{"moe_layers": [1, 2, 3, 4, 5, 6, 7, 8, 9], "balance_bias": false, "vocab_size": 50257, "lr": 0.00217, "dataset": "wikipedia_en"}
Below are experts of layer 2 (counted from 0) of a mixture-of-experts language model. Rows are named router (the router's row for the expert) and show model dimensions 96-191. Each number is 128 + 32 x the weight over its row's rms, rounded and kept within 0 to 255. Numbers have three digits each.
After each expert's rows: "comes before" lists some tokens at least twice as common just after its tokens as in all text; "gets" lists some tokens that make up at least twice as much of what it gets as of all text. This comes from a sample of Wikipedia text that the model never trained on. Tokens count by the router's weight.

# expert 21
router:134096153134109084163142114124107082108039056097119084081165170094119174082132118134083131146155177134147105147187139112139085144111146101081119083131109099125131150113141164143162157115072139128106085151102102067158117114163110122141127108138117118106127112118152145154095117152059152144
comes before: " the", " his", " its", " these", " birth:", " Representatives"
gets: " of", "ian", "ic", "ate", "o", " President"

# expert 11
router:130098219189127128164172112149125145173109142052105116132138179133128126106131167142140135126176159123114145136110122098155142126177125135092106190108065182134151112168167111104110115107111136095089041135120135149129132056139109174139135095163147145111166049135098128142179147114103097077
comes before: " the", "\n", " The", " He", " In", " It"
gets: " in", ".", " In", "In", "s.", ")."

# expert 12
router:188124099180153156128160104060144089133149179070123153152089127114176160171122120139117112158132111122118102132104142194132091139136093055110179128118153094080131121159176089186138141086166118117090176073128077185125110127165204113175206092122125169111110186130128127163138126136133111201
comes before: " a", " in", " to", " on", " an", " as"
gets: " was", " as", " were", " been", " had", " became"

# expert 28
router:110161129156116119104082151104114177140096166111115131123155155139137149169107134072184101137149092109128094106138128113124091148140079150109125099144169124154073152128067095141152120121125101129091127093129095132164072115144140104070134037189103145144154160167074195174076144133185132159
comes before: " the", " —;", " 0;", " a", " least", " 1;"
gets: " on", " at", ";", " On", ");", "On"

# expert 13
router:117121136172180135142118171087106127163115148113143128173092142149093157118105169101132148138153076119152142156130130067108150090117146150131060104165142056112127148122134101131054146126093155066138146080111043164099099125097100132061139157090083143120075142177123102176155177080100085128
comes before: " |", " •", " Country:", " Coordinates:", " Born:", " Died:"
gets: "-", ":", " /", " 1", " 0", " 2"

# expert 14
router:098103133148154077084098136110104139151111088066124121184148138113078176055104151172096094107173145155102061143086133113134155131084116094164018093164085122135174128165133066136166163120130126142148125088077102103134099109149119108108113136111129158099112137103092210112106175066161123059
comes before: " the", " be", " was", " a", " also==", " have"
gets: " to", " a", " he", " be", " He", " also"

# expert 27
router:160187180146131069118113057125143127110075073113112112144129130199140100084115068129131110162129123140096132156099117135170152106138118120133161141140134106126171158153159106140112096123142153096170103129105126200102118158171136080119112127122126147121197085160124145136144111187146146135
comes before: "-", "\n", "|", "The", "In", "=="
gets: "\n", "===", "==", " ==", " ===", ")"

# expert 30
router:141109150156125169129111114121132177081113120083083158153127132159157140146138150109068147139174190153065146080132107153071143151165105098166070148185158081165088187185139083135171145105084104114161097100105146143155078103112113178089082125134092158118136124132125086151135148137100154125
comes before: " the", " a", " by", " his", " to", " in"
gets: " by", " from", " with", " against", " after", " following"

# expert 24
router:157099087095105075140111122111088157101108133125105109152106155145142128147153177140211133131120127141198150147068094147116139102094128165160108138136099119099132121196131147124170120122141150130136152120096147139122089150172101096112160066080127122134166109169060116079160089181163150149
comes before: " ", "\n", " 0", " 1", " —", " 2"
gets: " |", " —;", " 0;", " Binomial", " Nominated", " AUS"

# expert 6
router:104093153085142054135118161147094082158164082094107100204077110107146119090123187117196132160119169144168179161215121101163087124124161131102103132105111090126117158108163106142120148088108134136143100134127147164137170106097130112134154164185141179145113085148126085158145121118152137110
comes before: " |", " ", " Total", " Year", " Detroit", " Party"
gets: "|", " ", "-", "k", "est", "ax"